{
  "d_expert": 320,
  "activation": "bilinear",
  "moe_layers": [1, 3, 5, 7, 9, 11],
  "groups_per_token": 2
}
Below are experts of layer 5 (counted from 0) of a mixture-of-experts language model. Rows are named router (the router's row for the expert), gate (a neuron's input weights, with its number), up (a neuron's input weights, with its number) and show model dimensions 160-239. Each number is 200 + 20 x the weight over its row's rms, rounded and kept within 0 to 999.
Before each expert's rows: a language model's description of what the expert responds to. This comes from a sample of Wikipedia text that the model never trained on.

# expert 21
It responds to: Hyphens and taxonomy headers. List hyphens and headings in taxobox and See also sections, plus mid-word pieces like un in remuneration, injunction, detuned.
router,230,201,211,188,173,210,184,192,202,183,191,214,230,215,169,162,225,201,186,213,195,218,184,210,196,197,175,206,226,189,209,197,211,198,182,224,163,214,244,226,240,199,216,176,219,193,200,215,186,212,204,181,211,198,190,172,230,192,169,180,200,200,189,190,236,188,214,198,207,201,194,192,184,191,176,228,171,219,185,169
gate1,184,239,185,211,156,148,231,220,182,136,194,197,214,187,202,208,195,205,200,212,186,221,173,162,225,185,219,207,207,204,200,193,213,172,176,228,203,173,194,221,207,186,196,239,229,189,177,182,215,202,175,207,210,228,203,226,185,216,243,194,191,212,223,181,175,181,184,237,167,212,182,158,214,177,223,198,200,180,185,209
up1,240,212,187,217,208,190,159,167,232,209,214,165,199,217,180,172,219,191,172,168,199,194,177,201,233,191,174,203,203,234,179,195,232,159,233,179,213,240,168,209,228,210,241,197,214,197,239,176,183,215,202,191,179,222,192,226,183,176,187,163,181,198,172,188,209,203,216,204,192,198,163,188,199,189,228,210,174,202,246,194
gate2,208,207,177,193,167,244,208,203,218,182,174,176,168,182,187,201,216,145,200,201,151,189,192,203,170,224,242,219,229,188,207,209,234,192,186,154,249,201,199,189,191,193,185,200,215,231,265,218,174,199,195,181,188,174,153,204,189,211,188,220,213,183,199,192,227,205,190,178,179,215,194,158,210,200,217,217,190,208,227,190
up2,181,195,202,182,156,240,195,196,191,203,198,184,195,188,196,196,203,192,212,212,200,160,208,188,201,210,208,173,208,210,175,196,215,216,193,185,209,201,215,198,191,182,169,215,209,233,223,199,187,182,210,187,183,168,191,193,211,192,214,168,205,169,189,202,189,229,224,187,180,226,187,231,232,222,204,224,254,175,218,219

# expert 12
It responds to: Past participles and particles. Participles and verb forms after was, is, be, before in, by, as, such as used, located, released, erected, picked up.
router,191,233,200,198,214,199,201,181,183,177,221,224,163,222,178,246,194,190,210,178,181,213,210,190,185,173,181,238,190,209,236,181,213,191,188,190,161,201,199,171,229,199,190,192,198,210,202,216,185,189,199,225,227,177,165,192,177,184,203,252,230,199,218,236,211,219,224,206,218,217,226,236,190,200,228,189,184,200,204,192
gate0,177,226,205,200,173,220,226,192,213,196,172,220,211,199,202,207,207,228,190,168,194,207,208,162,205,208,160,204,185,225,204,183,170,216,165,159,183,211,201,186,214,228,183,201,218,224,206,213,212,203,212,167,207,194,187,204,179,167,243,203,200,190,175,175,178,207,182,209,200,205,179,227,213,216,208,195,214,225,207,205
up0,200,212,219,184,202,224,207,191,227,187,190,191,204,203,199,199,187,194,183,123,173,249,227,179,211,223,183,182,175,230,170,203,187,186,191,209,201,178,179,200,218,193,190,180,221,186,215,188,219,220,214,228,205,179,179,197,174,165,157,202,184,198,160,181,209,211,197,202,210,171,203,206,244,215,198,201,198,208,225,223
gate1,192,231,214,211,200,222,162,193,171,182,226,171,175,170,190,188,216,152,197,207,220,236,181,204,181,175,199,185,245,188,232,229,157,180,188,216,229,178,193,217,199,180,218,203,210,197,187,202,200,180,173,186,157,191,212,190,180,178,196,192,197,209,211,214,172,195,192,227,197,189,177,198,201,193,195,231,212,204,211,169
up1,197,210,218,229,229,191,226,226,234,215,214,233,189,209,202,204,205,177,166,193,182,200,186,195,212,187,198,213,185,186,187,164,174,159,205,176,176,205,165,207,203,203,203,210,198,197,193,197,215,217,227,198,241,214,209,200,207,216,190,211,150,184,187,218,183,191,182,224,202,199,185,202,184,150,225,158,158,217,194,178

# expert 16
It responds to: List-line hyphens. Hyphen bullets opening list and infobox lines, leading table pipes, and word-initial pieces such as re, San, Sub, T.
router,194,240,248,184,210,207,219,250,205,189,206,179,238,182,191,208,207,202,215,208,217,231,238,207,198,213,208,202,209,174,207,221,178,210,211,203,192,200,167,198,233,219,204,242,216,220,204,227,213,206,197,198,185,211,181,193,215,186,174,168,193,215,214,227,207,209,192,219,178,208,236,228,216,203,159,209,191,161,195,160
gate1,185,191,208,183,213,210,228,212,167,208,182,191,214,223,202,220,200,204,239,191,205,176,154,197,170,210,214,225,217,198,230,180,219,230,205,178,199,226,207,242,202,158,231,205,211,227,175,197,203,193,191,155,208,198,182,224,209,207,210,184,198,211,203,209,191,172,185,197,180,188,218,193,183,218,187,215,167,175,159,201
up1,227,186,205,212,200,195,210,193,171,178,232,177,192,179,219,223,190,190,182,197,218,199,202,208,216,191,188,199,224,195,204,196,209,225,212,206,187,166,179,186,222,188,217,216,160,179,188,226,196,176,195,184,238,222,187,214,213,179,236,177,179,165,210,190,206,217,171,204,223,198,191,220,196,211,212,209,182,196,166,199
gate2,169,210,182,190,240,166,244,217,201,203,215,195,191,194,194,198,179,212,206,221,226,201,165,200,216,203,177,206,197,211,172,206,214,189,192,215,259,200,181,218,221,189,209,212,191,167,211,191,220,174,211,209,220,198,216,190,204,198,204,208,190,193,187,224,211,193,222,180,196,179,194,216,183,187,226,202,199,171,189,202
up2,233,207,194,201,185,187,188,231,201,225,210,198,184,219,199,242,180,193,206,209,205,182,164,225,232,194,171,243,205,208,205,171,187,180,207,206,210,206,183,219,204,202,208,208,201,202,196,200,192,219,183,195,171,197,183,210,227,200,213,202,225,228,210,186,207,256,201,201,195,176,213,203,226,154,240,194,208,174,183,200

# expert 8
It responds to: Foreign-name word pieces. Word pieces inside non-English proper names of places and people, especially South Asian and Slavic ones, such as -ak, -ić, -ville, -burg.
router,202,193,205,230,197,190,175,193,201,225,247,173,182,205,209,177,172,168,254,261,215,200,189,172,215,208,192,222,166,211,250,190,240,203,180,171,182,182,200,167,204,189,185,192,195,188,193,205,161,177,237,214,203,164,179,228,217,195,178,186,176,186,191,195,203,253,212,217,215,195,222,151,211,213,227,192,213,192,219,194
gate0,217,201,198,166,239,178,208,232,159,185,209,210,192,206,185,200,151,229,194,201,211,210,208,231,227,211,235,229,198,167,198,205,191,184,205,152,221,185,197,184,205,197,174,225,180,214,222,241,219,227,193,217,185,224,226,191,178,183,187,213,175,182,231,216,188,219,189,171,199,178,177,205,194,159,187,174,207,179,222,226
up0,201,183,183,226,213,181,207,232,182,187,253,196,219,181,188,192,204,167,212,221,210,187,190,181,171,221,230,215,177,205,211,186,226,222,190,171,186,213,225,202,177,215,175,191,191,212,180,215,173,180,206,205,205,230,227,213,175,239,220,193,179,195,198,179,182,180,213,198,238,233,177,176,237,190,183,194,203,185,203,212
gate1,222,162,201,174,179,240,219,180,193,209,186,194,185,207,209,175,229,195,187,212,165,229,209,206,180,224,196,224,196,198,223,173,198,165,189,187,167,226,164,199,193,205,191,192,248,165,207,206,227,187,175,219,216,220,174,219,222,187,210,194,226,210,205,181,217,180,219,188,201,171,173,230,179,206,201,207,178,159,179,212
up1,210,190,213,174,214,195,190,244,210,199,213,181,195,196,208,191,226,177,218,206,226,198,215,164,205,202,201,177,203,204,189,234,203,191,163,178,190,227,218,218,205,186,186,174,180,238,273,181,160,196,208,222,208,208,221,198,235,140,176,195,221,192,197,195,214,223,205,205,192,204,193,193,195,225,197,189,204,216,208,182

# expert 23
It responds to: Sentence-ending periods. Periods, often fused to a word or year, that close a sentence before a new sentence or line, such as s., 2016., Awards.
router,193,206,229,183,165,184,186,215,196,189,198,175,247,202,209,229,212,234,197,206,209,193,181,204,212,207,233,205,217,193,173,214,197,237,221,203,186,180,187,221,191,189,176,211,227,222,160,210,193,201,220,217,208,234,222,173,211,153,215,180,225,195,184,188,184,195,224,238,201,188,160,225,164,191,232,211,219,165,198,220
gate0,177,202,224,190,208,208,188,189,183,213,199,175,184,194,223,199,185,186,222,186,193,203,189,177,198,202,240,222,217,196,201,209,196,201,194,183,184,206,160,237,213,195,208,188,211,246,213,199,226,220,212,204,227,178,195,194,182,179,189,176,197,186,216,232,227,217,195,200,213,201,170,201,197,202,171,216,230,214,169,196
up0,209,166,164,180,195,233,200,141,209,186,206,201,191,201,211,211,218,203,211,200,204,218,206,194,206,193,186,195,203,183,230,178,207,178,189,192,177,179,204,181,237,223,185,180,204,178,216,224,164,187,254,164,180,212,203,215,182,187,224,186,205,222,185,208,187,189,193,216,215,180,181,195,206,160,211,228,223,207,203,185
gate1,155,220,219,228,197,198,238,235,173,210,195,209,203,187,193,166,199,235,166,205,205,205,207,191,205,220,177,167,167,226,204,180,191,197,178,161,214,197,224,169,194,231,172,208,194,211,201,195,231,188,227,220,174,193,205,181,188,207,159,185,211,185,186,208,216,219,180,190,221,188,211,204,215,176,204,233,178,175,152,144
up1,219,180,191,186,218,189,194,193,212,163,253,193,222,186,168,178,169,191,227,198,214,235,169,194,182,193,202,228,214,216,184,228,180,201,215,214,218,202,180,189,212,179,206,187,203,198,187,198,189,247,183,178,225,179,227,200,211,167,168,195,178,174,211,193,230,193,179,191,189,208,178,240,174,182,225,172,239,152,244,215

# expert 20
It responds to: Line breaks in infoboxes. Line breaks that end an infobox or list entry before "- Field:" lines, plus pipes between numbers in vote tables.
router,198,196,170,217,205,160,202,154,223,210,196,207,152,203,198,226,200,215,210,198,217,177,186,187,179,206,181,219,221,205,146,220,215,203,226,198,182,205,170,221,190,199,182,227,198,204,204,193,214,193,219,225,212,175,191,193,212,229,223,213,219,205,192,239,187,209,210,206,194,201,164,196,202,170,215,190,199,188,222,221
gate6,172,209,188,169,184,169,166,209,191,193,183,177,201,206,211,181,197,201,189,214,199,213,178,221,218,212,193,177,190,185,200,234,242,207,213,215,210,177,184,189,202,183,198,215,218,151,182,203,229,196,219,215,200,198,180,195,208,217,185,202,209,205,192,201,170,196,217,184,191,197,206,207,193,195,253,226,222,179,168,188
up6,188,199,170,242,174,181,183,217,201,190,203,186,163,215,232,222,202,203,209,195,184,187,164,194,207,241,234,190,167,230,179,228,213,196,189,194,160,184,175,200,188,209,213,176,178,197,189,220,189,223,200,197,221,192,195,206,202,218,187,198,201,202,228,176,198,231,169,206,186,178,204,183,174,223,189,207,207,215,197,235
gate7,175,229,188,223,195,185,223,182,159,187,182,200,181,144,202,210,184,205,231,215,199,176,229,205,200,200,210,209,231,182,190,211,207,234,197,194,241,232,216,195,194,204,154,159,211,221,173,195,214,158,208,178,188,182,190,209,178,199,192,171,248,178,184,208,195,217,196,207,190,220,176,185,221,190,171,210,209,190,205,222
up7,180,202,212,174,188,189,237,190,218,214,156,196,185,161,187,222,225,205,185,166,223,212,204,209,232,199,220,183,210,187,208,189,199,238,206,231,167,191,192,228,205,218,209,245,208,186,229,232,178,198,199,166,221,220,179,186,226,198,151,208,179,225,196,194,232,238,193,205,217,226,193,173,229,163,199,211,214,194,200,195

# expert 17
It responds to: Table and chart terms. Words in sports, election and music-chart tables and lists, such as FW, MF, Albums, Turnout, Season, and the verb are.
router,193,177,207,164,205,210,224,198,223,208,172,189,194,177,206,197,164,197,224,222,182,193,188,178,221,188,195,165,205,205,225,156,209,163,186,227,206,182,221,187,201,185,232,190,192,191,208,172,221,217,222,194,211,211,207,227,195,214,193,187,173,221,187,194,193,208,224,175,175,194,229,218,198,211,197,208,187,202,180,221
gate0,240,179,181,196,178,209,196,225,153,193,169,198,204,219,180,189,202,218,202,186,186,231,193,220,203,202,188,219,219,206,204,214,173,206,204,186,195,183,205,197,196,209,211,202,225,220,204,186,219,196,238,237,201,185,193,169,224,198,215,210,201,175,227,186,200,171,207,222,183,177,200,212,192,182,247,238,205,191,203,228
up0,200,226,184,200,162,170,227,232,241,187,219,175,201,191,190,183,190,200,201,178,179,209,194,191,194,218,210,191,192,226,189,197,194,190,195,200,222,173,234,219,237,202,211,192,211,188,235,207,207,188,219,201,184,188,221,209,219,220,173,194,202,225,196,216,193,182,187,178,183,193,202,239,212,243,147,209,178,199,205,203
gate1,180,199,203,208,152,171,240,214,220,221,216,213,200,206,199,199,224,191,153,215,182,195,225,203,167,207,200,182,216,179,183,189,220,190,189,197,208,234,249,197,191,199,230,203,201,185,168,207,205,198,183,228,239,205,195,205,210,194,198,225,196,213,213,169,183,193,208,173,192,184,213,224,159,222,187,213,219,202,156,157
up1,217,230,216,209,196,243,183,193,190,205,186,197,194,188,219,188,177,190,195,206,214,243,221,184,190,180,202,215,204,199,230,192,228,206,187,179,212,230,210,185,183,202,204,183,188,190,206,194,177,216,228,204,181,193,149,187,202,216,179,242,193,221,238,207,210,187,157,198,188,202,216,206,189,158,202,182,189,204,178,218

# expert 18
It responds to: Adverbs and auxiliary complements. Adverbs, negation and be/been after auxiliaries, -ly endings and degree words, such as not, also, reliably, most, well, un.
router,185,219,209,209,190,195,169,244,206,154,192,155,170,220,212,216,209,203,195,194,208,197,171,228,198,164,191,190,172,205,204,183,176,165,193,179,198,232,191,164,186,193,205,209,212,192,183,204,208,195,185,211,236,239,241,224,202,220,204,183,196,198,171,177,204,170,198,194,201,173,234,245,203,186,183,199,196,199,172,214
gate0,232,191,191,209,183,252,206,182,189,215,174,192,222,217,187,200,207,215,196,213,185,155,217,190,204,206,184,196,192,184,175,176,227,209,190,201,220,209,193,191,195,201,227,226,219,206,237,153,185,178,219,194,214,203,223,205,261,191,203,213,175,225,189,186,188,214,232,215,215,219,171,179,198,188,176,168,181,223,210,190
up0,215,220,218,167,172,206,177,193,196,205,129,201,198,178,172,220,185,201,214,210,174,177,149,189,196,219,219,209,190,181,206,219,223,177,198,197,219,179,183,188,221,218,209,204,222,166,214,225,209,204,181,218,184,150,159,220,178,222,196,191,158,203,212,181,182,207,216,199,214,214,186,204,208,155,164,221,213,226,182,198
gate1,192,201,196,174,204,230,200,190,179,190,222,170,216,209,235,159,200,230,224,179,212,144,185,201,216,182,237,176,188,180,195,176,178,160,229,211,232,194,181,216,194,183,191,190,195,172,209,168,212,200,208,186,190,182,194,202,212,202,232,212,192,213,205,187,227,194,183,219,189,177,214,196,175,218,181,181,208,212,174,196
up1,175,230,224,212,175,211,221,195,160,194,206,193,220,223,195,206,196,197,204,211,226,185,204,180,207,178,223,229,180,212,208,175,204,192,185,198,168,176,178,204,179,222,214,222,192,211,168,201,186,219,227,202,206,211,199,207,228,206,179,139,201,170,185,158,190,184,185,215,196,173,207,229,222,185,259,193,183,236,198,159

# expert 26
It responds to: Pronouns and word starts. Subject pronouns he and she and the verb was, plus first pieces of split names and words, such as He in Heathers, Ni, Tyl.
router,192,228,197,199,204,208,197,248,206,172,181,202,186,177,186,143,186,192,173,167,197,199,179,195,203,160,230,206,205,227,228,209,163,211,198,193,195,223,190,199,195,164,215,170,228,196,184,195,189,212,215,195,167,181,189,204,174,206,198,194,168,192,221,201,205,182,150,157,172,210,233,174,198,190,193,217,195,208,185,189
gate1,151,209,212,220,158,196,195,193,227,173,196,216,207,236,239,193,180,209,198,192,194,192,178,221,194,145,182,195,215,179,159,190,206,194,200,179,207,196,181,187,177,218,173,201,186,208,190,208,179,215,234,165,180,221,179,212,203,152,226,214,219,203,191,217,212,216,197,190,183,217,208,201,166,166,199,180,199,215,199,204
up1,205,213,184,183,225,194,178,181,181,224,184,192,211,200,195,227,233,205,213,213,197,186,211,205,202,196,189,202,205,233,217,205,229,201,161,208,181,154,228,193,197,213,184,192,193,227,238,197,226,219,224,200,182,202,200,237,194,195,205,218,187,220,247,214,197,181,191,232,195,187,155,168,235,231,179,199,162,184,204,212
gate2,191,253,219,203,192,215,214,193,188,160,207,229,172,196,194,207,198,209,158,233,194,193,192,188,203,202,178,198,188,220,232,221,155,208,202,207,242,196,191,196,189,198,202,192,218,205,207,165,176,227,199,223,190,180,178,213,209,199,162,172,221,206,210,192,185,202,211,202,209,170,196,189,235,221,218,196,192,209,220,163
up2,208,203,197,195,201,188,208,206,183,204,217,176,204,234,222,202,193,219,207,201,187,191,210,216,209,190,197,215,206,248,167,160,225,186,207,186,185,180,218,214,200,212,189,213,179,209,223,189,184,209,217,203,211,178,186,168,182,198,192,184,212,220,200,199,230,205,203,182,182,203,215,161,195,237,240,199,209,191,178,216

# expert 0
It responds to: Abstract noun heads. Abstract or action nouns and their suffix pieces after the, a, his, often before of, such as interpretation, consequence, development, control.
router,206,185,204,212,209,214,229,164,204,226,213,216,165,237,174,232,190,149,208,204,190,178,140,198,183,255,208,209,204,173,240,161,178,180,197,198,215,196,207,181,198,234,225,208,206,215,211,209,192,194,156,219,173,234,190,186,200,201,216,258,189,195,204,215,238,203,182,166,181,206,204,218,225,176,210,218,206,256,224,194
gate6,194,204,256,164,182,210,186,201,222,189,197,208,199,202,201,209,221,187,175,219,218,186,234,220,206,190,214,224,207,189,203,149,174,224,192,183,186,207,194,198,179,216,192,204,228,178,240,211,191,191,186,204,199,190,173,223,197,220,151,176,135,202,177,232,219,192,175,202,194,203,229,197,194,198,237,210,170,188,199,170
up6,206,182,194,208,204,230,178,186,221,200,184,182,199,224,198,201,185,215,188,187,201,200,153,215,223,167,245,228,223,194,196,202,184,199,192,209,184,204,209,204,231,194,212,190,212,213,177,222,174,194,215,160,201,189,199,220,191,204,183,212,243,213,212,178,190,214,209,226,202,202,177,193,203,207,180,210,217,230,201,229
gate7,221,171,191,208,200,192,162,211,199,206,200,187,194,219,166,189,232,207,167,179,202,193,210,188,145,218,195,183,187,229,189,175,190,180,202,223,189,194,185,212,169,196,213,173,177,213,221,192,199,214,248,198,191,173,208,215,148,194,212,200,210,215,190,191,207,212,202,188,206,196,234,196,173,199,180,183,201,201,220,210
up7,180,218,229,198,211,218,212,181,183,222,183,213,212,214,204,206,188,180,202,195,228,186,175,206,242,198,203,206,228,185,221,189,186,181,177,186,186,193,210,205,200,248,227,211,219,191,197,188,171,202,161,217,212,210,195,171,212,160,169,192,224,203,235,199,213,210,202,198,197,205,161,214,224,214,241,213,203,221,195,193

# expert 29
It responds to: Institution name heads. Head nouns that end proper names of organizations and places, such as School, University, League, House, Command, Street.
router,214,155,182,200,218,179,219,136,204,223,202,190,186,197,217,225,189,165,222,200,182,196,197,182,204,220,206,183,181,195,216,222,234,199,194,216,251,186,209,191,217,179,191,219,183,205,201,176,189,170,203,201,181,240,207,204,227,189,266,185,219,166,212,217,187,237,243,209,199,209,196,179,181,217,191,186,207,167,222,202
gate0,198,215,214,194,220,169,199,228,196,193,219,184,195,192,239,151,183,188,182,183,197,230,189,171,225,197,206,209,188,191,223,232,211,205,202,181,197,189,213,163,232,245,233,182,191,189,188,214,207,197,230,228,176,200,205,144,169,213,191,198,175,209,197,199,207,234,168,188,226,213,205,195,197,184,193,202,185,168,201,213
up0,234,188,175,193,213,155,165,172,206,164,178,197,172,169,239,213,199,192,215,204,208,243,203,208,208,200,220,215,198,194,206,220,233,203,232,209,235,183,205,201,215,194,209,191,203,181,183,191,193,217,207,208,204,207,178,208,220,205,203,196,220,204,215,189,190,192,176,224,222,191,214,198,209,211,204,183,184,200,200,186
gate1,200,205,192,213,206,165,207,204,229,219,218,212,191,182,163,237,221,205,166,206,168,163,194,197,193,187,211,181,152,196,182,176,185,195,202,230,178,176,164,212,226,231,206,201,228,219,191,178,224,211,199,224,198,209,207,202,227,177,216,173,204,235,162,182,174,182,232,205,215,211,218,179,190,207,215,187,199,246,192,229
up1,161,177,209,197,193,194,195,181,210,217,201,256,203,200,203,171,208,193,174,229,195,180,193,176,208,169,194,170,222,217,193,199,211,191,205,200,199,229,226,170,213,194,183,174,165,221,208,205,175,189,203,203,227,194,184,236,205,206,187,203,178,238,176,226,157,223,207,162,200,150,216,181,171,186,186,241,197,207,216,235

# expert 3
It responds to: Clause-linking function words. Relative pronouns, subject pronouns, to and linking adverbs that open a clause before a verb, such as who, that, they, would, However.
router,185,154,242,194,200,199,210,205,176,201,192,214,167,220,184,144,196,218,182,180,229,182,201,201,198,158,201,200,178,224,173,180,202,195,223,193,208,205,212,196,195,190,193,194,176,176,201,209,206,231,186,219,192,172,171,204,178,233,212,215,183,244,213,190,174,208,206,212,193,203,231,216,208,208,163,222,196,211,223,188
gate0,206,182,178,233,262,208,236,192,216,178,198,186,193,170,205,211,192,178,215,190,186,199,199,191,180,177,217,211,238,163,185,240,229,171,208,185,195,206,218,218,223,193,209,222,179,213,199,195,201,161,211,190,195,187,196,195,199,231,201,234,186,204,196,252,216,229,232,239,211,192,176,200,224,197,196,220,193,223,209,233
up0,187,204,205,190,160,200,218,183,200,215,195,218,193,230,169,219,204,214,188,194,218,198,240,178,212,199,209,204,198,205,193,144,207,241,173,213,216,161,192,182,212,235,215,195,174,217,190,206,193,230,204,196,160,188,197,184,199,201,184,177,230,196,168,194,207,206,199,212,225,219,193,203,198,194,194,185,232,215,212,162
gate1,219,208,176,212,180,203,206,180,208,173,220,189,217,193,204,197,234,203,220,190,186,219,204,206,205,206,198,190,218,183,212,241,238,212,194,209,230,187,172,205,227,173,176,214,223,200,216,191,198,179,184,198,205,177,183,208,207,200,173,203,250,197,229,226,199,177,248,221,231,201,207,220,233,162,175,159,215,170,202,214
up1,219,221,183,200,198,181,222,211,205,178,203,162,191,196,215,203,231,201,196,214,190,207,226,200,203,215,263,172,202,196,216,216,237,218,200,213,253,173,182,210,232,173,223,196,203,199,209,198,193,179,148,180,124,161,209,196,218,201,179,200,190,214,223,194,175,208,224,164,218,161,225,236,228,168,200,177,222,211,191,200

# expert 15
It responds to: Chemical and code fragments. Word pieces inside chemical names, formulas, identifiers and ISBNs, such as ygen, osph, yl, digits after _{, plus quotes and parentheses.
router,170,174,197,207,221,216,173,185,215,202,223,241,223,207,180,177,190,150,209,246,191,174,179,185,178,189,197,199,192,158,206,209,208,211,179,198,179,203,210,177,200,198,230,179,221,206,210,178,182,175,217,179,199,184,213,183,184,211,179,167,210,200,166,196,174,218,225,218,174,218,190,215,187,199,205,210,226,234,231,250
gate0,180,187,202,201,213,218,205,179,237,169,189,226,243,170,158,200,234,169,180,178,193,185,208,219,198,216,234,207,190,218,171,195,156,232,253,242,179,223,193,194,176,247,188,159,192,210,224,173,178,232,176,211,196,185,228,179,232,221,185,207,209,219,198,204,208,203,215,184,198,182,179,228,153,190,213,209,208,195,185,186
up0,197,170,210,257,203,235,209,189,183,196,191,220,186,211,166,185,220,241,209,216,209,214,180,200,212,195,196,213,194,230,194,193,190,221,191,237,214,225,218,194,211,205,200,200,218,219,215,250,152,201,209,192,189,196,196,216,223,219,197,183,199,190,187,186,236,208,197,209,175,189,206,224,207,189,187,154,195,174,193,178
gate1,187,195,204,200,223,192,193,174,225,183,220,185,182,232,263,220,202,201,169,181,244,198,195,178,202,185,154,186,179,205,192,213,216,213,191,183,231,160,174,230,190,226,181,239,164,185,195,167,205,207,215,201,191,211,197,221,230,197,194,171,203,202,229,195,216,182,188,193,207,203,199,199,222,181,226,190,253,195,212,210
up1,209,228,196,165,222,189,208,163,154,198,223,154,206,215,206,205,187,191,190,194,185,172,166,183,186,173,191,194,184,230,203,201,193,195,170,181,202,176,150,236,189,216,209,215,217,197,198,162,196,193,209,191,187,210,221,220,165,225,208,222,210,191,211,184,191,163,212,198,206,195,216,204,177,163,223,204,208,203,221,231

# expert 25
It responds to: Paragraph and section breaks. Blank-line breaks before new paragraphs or == headings ==, plus capital initials of names and title pieces like F, Mc, O'.
router,170,218,222,208,205,191,214,233,157,254,209,206,184,168,197,199,199,206,185,219,191,206,233,192,183,223,208,167,186,183,191,199,201,224,224,204,221,214,182,190,185,171,220,191,189,163,200,207,232,202,196,206,182,263,201,207,217,188,182,188,191,226,212,173,195,164,208,203,226,177,173,179,186,212,198,201,202,177,209,186
gate6,214,210,205,195,234,165,183,223,184,231,236,174,189,177,222,199,162,226,200,215,197,182,224,172,197,194,189,187,218,167,186,208,193,159,210,168,200,223,213,198,175,195,211,235,212,184,228,192,224,201,196,231,178,201,189,212,194,196,201,175,227,214,197,188,198,225,191,213,233,225,171,224,225,193,167,224,209,163,201,208
up6,199,153,212,195,206,253,200,191,222,210,193,174,172,180,208,218,209,205,213,204,221,210,207,196,218,202,183,231,218,186,189,181,215,231,221,189,165,232,207,152,232,208,206,226,206,258,207,207,209,179,192,170,230,200,213,213,181,210,197,205,209,187,180,206,190,210,185,183,179,221,202,220,200,144,187,204,191,197,171,190
gate7,204,200,234,183,178,213,164,170,214,209,192,238,190,197,203,210,171,199,193,176,203,206,232,168,186,207,201,172,196,187,225,194,199,214,193,206,228,183,216,178,243,205,220,237,164,183,189,172,220,216,225,219,198,203,209,209,192,179,193,209,193,194,168,182,157,202,189,202,181,194,195,215,194,186,253,178,193,168,187,217
up7,225,206,178,173,184,192,237,204,184,179,177,181,191,200,204,195,186,195,222,206,209,205,191,182,191,203,215,198,196,194,198,195,189,231,201,225,180,203,208,253,172,225,212,218,140,212,221,160,214,217,199,177,202,204,216,174,201,210,174,203,230,250,251,168,215,195,219,192,208,215,200,190,185,178,197,205,183,168,208,192

# expert 22
It responds to: Nationalities, countries and occupations. Country and place names and occupation words in biography headers and sports lists, such as USA, India, England, footballer, playwright, filmmaker.
router,192,187,190,195,220,186,212,187,191,214,170,175,193,197,181,219,165,201,234,223,204,199,213,190,211,223,218,197,210,227,251,235,233,157,190,203,218,187,223,197,215,211,213,137,192,207,187,208,170,213,216,191,222,186,190,218,185,194,185,170,195,151,218,203,158,243,175,203,207,179,174,190,206,207,217,229,158,200,209,212
gate0,181,204,178,223,208,191,237,145,192,179,181,194,205,231,205,219,224,192,187,203,221,205,201,152,213,182,234,217,178,189,207,207,235,224,242,207,207,204,201,224,202,187,207,200,214,202,212,218,188,167,219,129,204,191,204,203,195,211,198,216,224,196,178,164,184,189,197,220,209,207,169,167,189,189,187,190,210,196,201,193
up0,206,224,231,218,211,196,212,180,207,180,212,233,196,202,186,197,191,193,177,209,217,176,161,211,181,174,200,226,184,187,183,177,186,224,207,221,185,212,220,223,206,217,216,209,239,199,223,182,184,235,211,172,185,163,210,205,205,185,164,192,185,194,181,205,184,219,158,214,211,200,198,191,166,189,190,187,176,196,174,202
gate1,205,202,209,172,214,191,228,197,186,174,211,178,210,180,158,193,162,186,164,218,229,230,245,194,176,205,207,234,243,185,217,209,218,202,249,188,204,171,195,209,203,185,225,233,177,191,181,163,226,205,218,216,209,177,212,192,217,195,223,180,231,196,179,227,169,203,192,205,195,181,181,225,199,185,206,212,230,171,150,200
up1,199,221,178,184,173,233,197,195,197,195,226,197,173,218,198,190,207,193,189,194,206,205,194,230,202,192,223,192,214,216,182,195,169,194,212,202,150,175,198,211,189,245,210,206,206,191,218,167,212,226,217,198,193,202,233,185,185,217,187,202,165,213,167,188,230,187,224,183,233,228,219,229,172,152,204,182,193,211,168,176

# expert 24
It responds to: Personal names. Given names and surname endings of people, often in lists and tables, such as John, William, Jennings, Yates, Mankiewicz.
router,193,209,205,184,218,217,171,182,179,237,191,226,174,182,225,174,215,146,199,218,213,208,209,188,197,200,185,204,189,211,250,190,247,214,214,198,229,178,203,162,198,211,182,196,175,175,185,191,172,191,234,198,192,195,186,217,203,205,212,186,202,200,222,233,173,195,213,170,223,201,259,161,191,198,221,201,200,204,223,182
gate0,204,193,158,179,192,178,177,191,229,194,193,203,180,212,218,186,230,238,187,179,200,188,198,209,181,196,212,210,222,190,197,178,180,213,195,204,200,186,219,202,235,246,203,226,215,216,213,188,235,207,214,200,211,232,224,212,185,191,257,213,221,179,212,228,207,193,174,182,166,219,185,213,202,202,227,210,233,203,219,169
up0,207,202,177,178,194,192,189,200,181,216,183,201,197,190,211,178,228,220,173,178,226,197,219,184,205,170,218,203,196,204,220,247,201,206,194,227,198,185,178,200,224,213,198,199,195,216,175,196,209,211,189,178,181,195,233,172,188,177,210,173,218,159,231,244,198,198,210,172,197,195,216,179,144,183,220,186,194,183,190,218
gate1,166,192,208,194,224,185,232,197,204,201,195,206,197,171,217,221,195,173,196,230,192,160,175,194,198,184,215,193,204,226,207,188,217,212,163,267,181,156,238,180,198,245,217,260,202,200,186,203,199,240,190,204,202,202,212,161,245,251,197,200,237,225,219,182,182,181,212,176,182,196,243,208,179,163,182,219,216,203,193,218
up1,197,204,178,205,221,182,166,243,218,162,185,218,187,218,205,177,213,165,207,203,193,220,171,209,207,162,194,202,186,201,221,218,183,140,221,179,200,200,186,222,202,209,217,202,174,227,233,179,223,243,195,199,214,188,224,228,144,222,203,243,211,181,221,167,157,185,207,223,211,214,195,197,168,192,239,193,229,190,157,213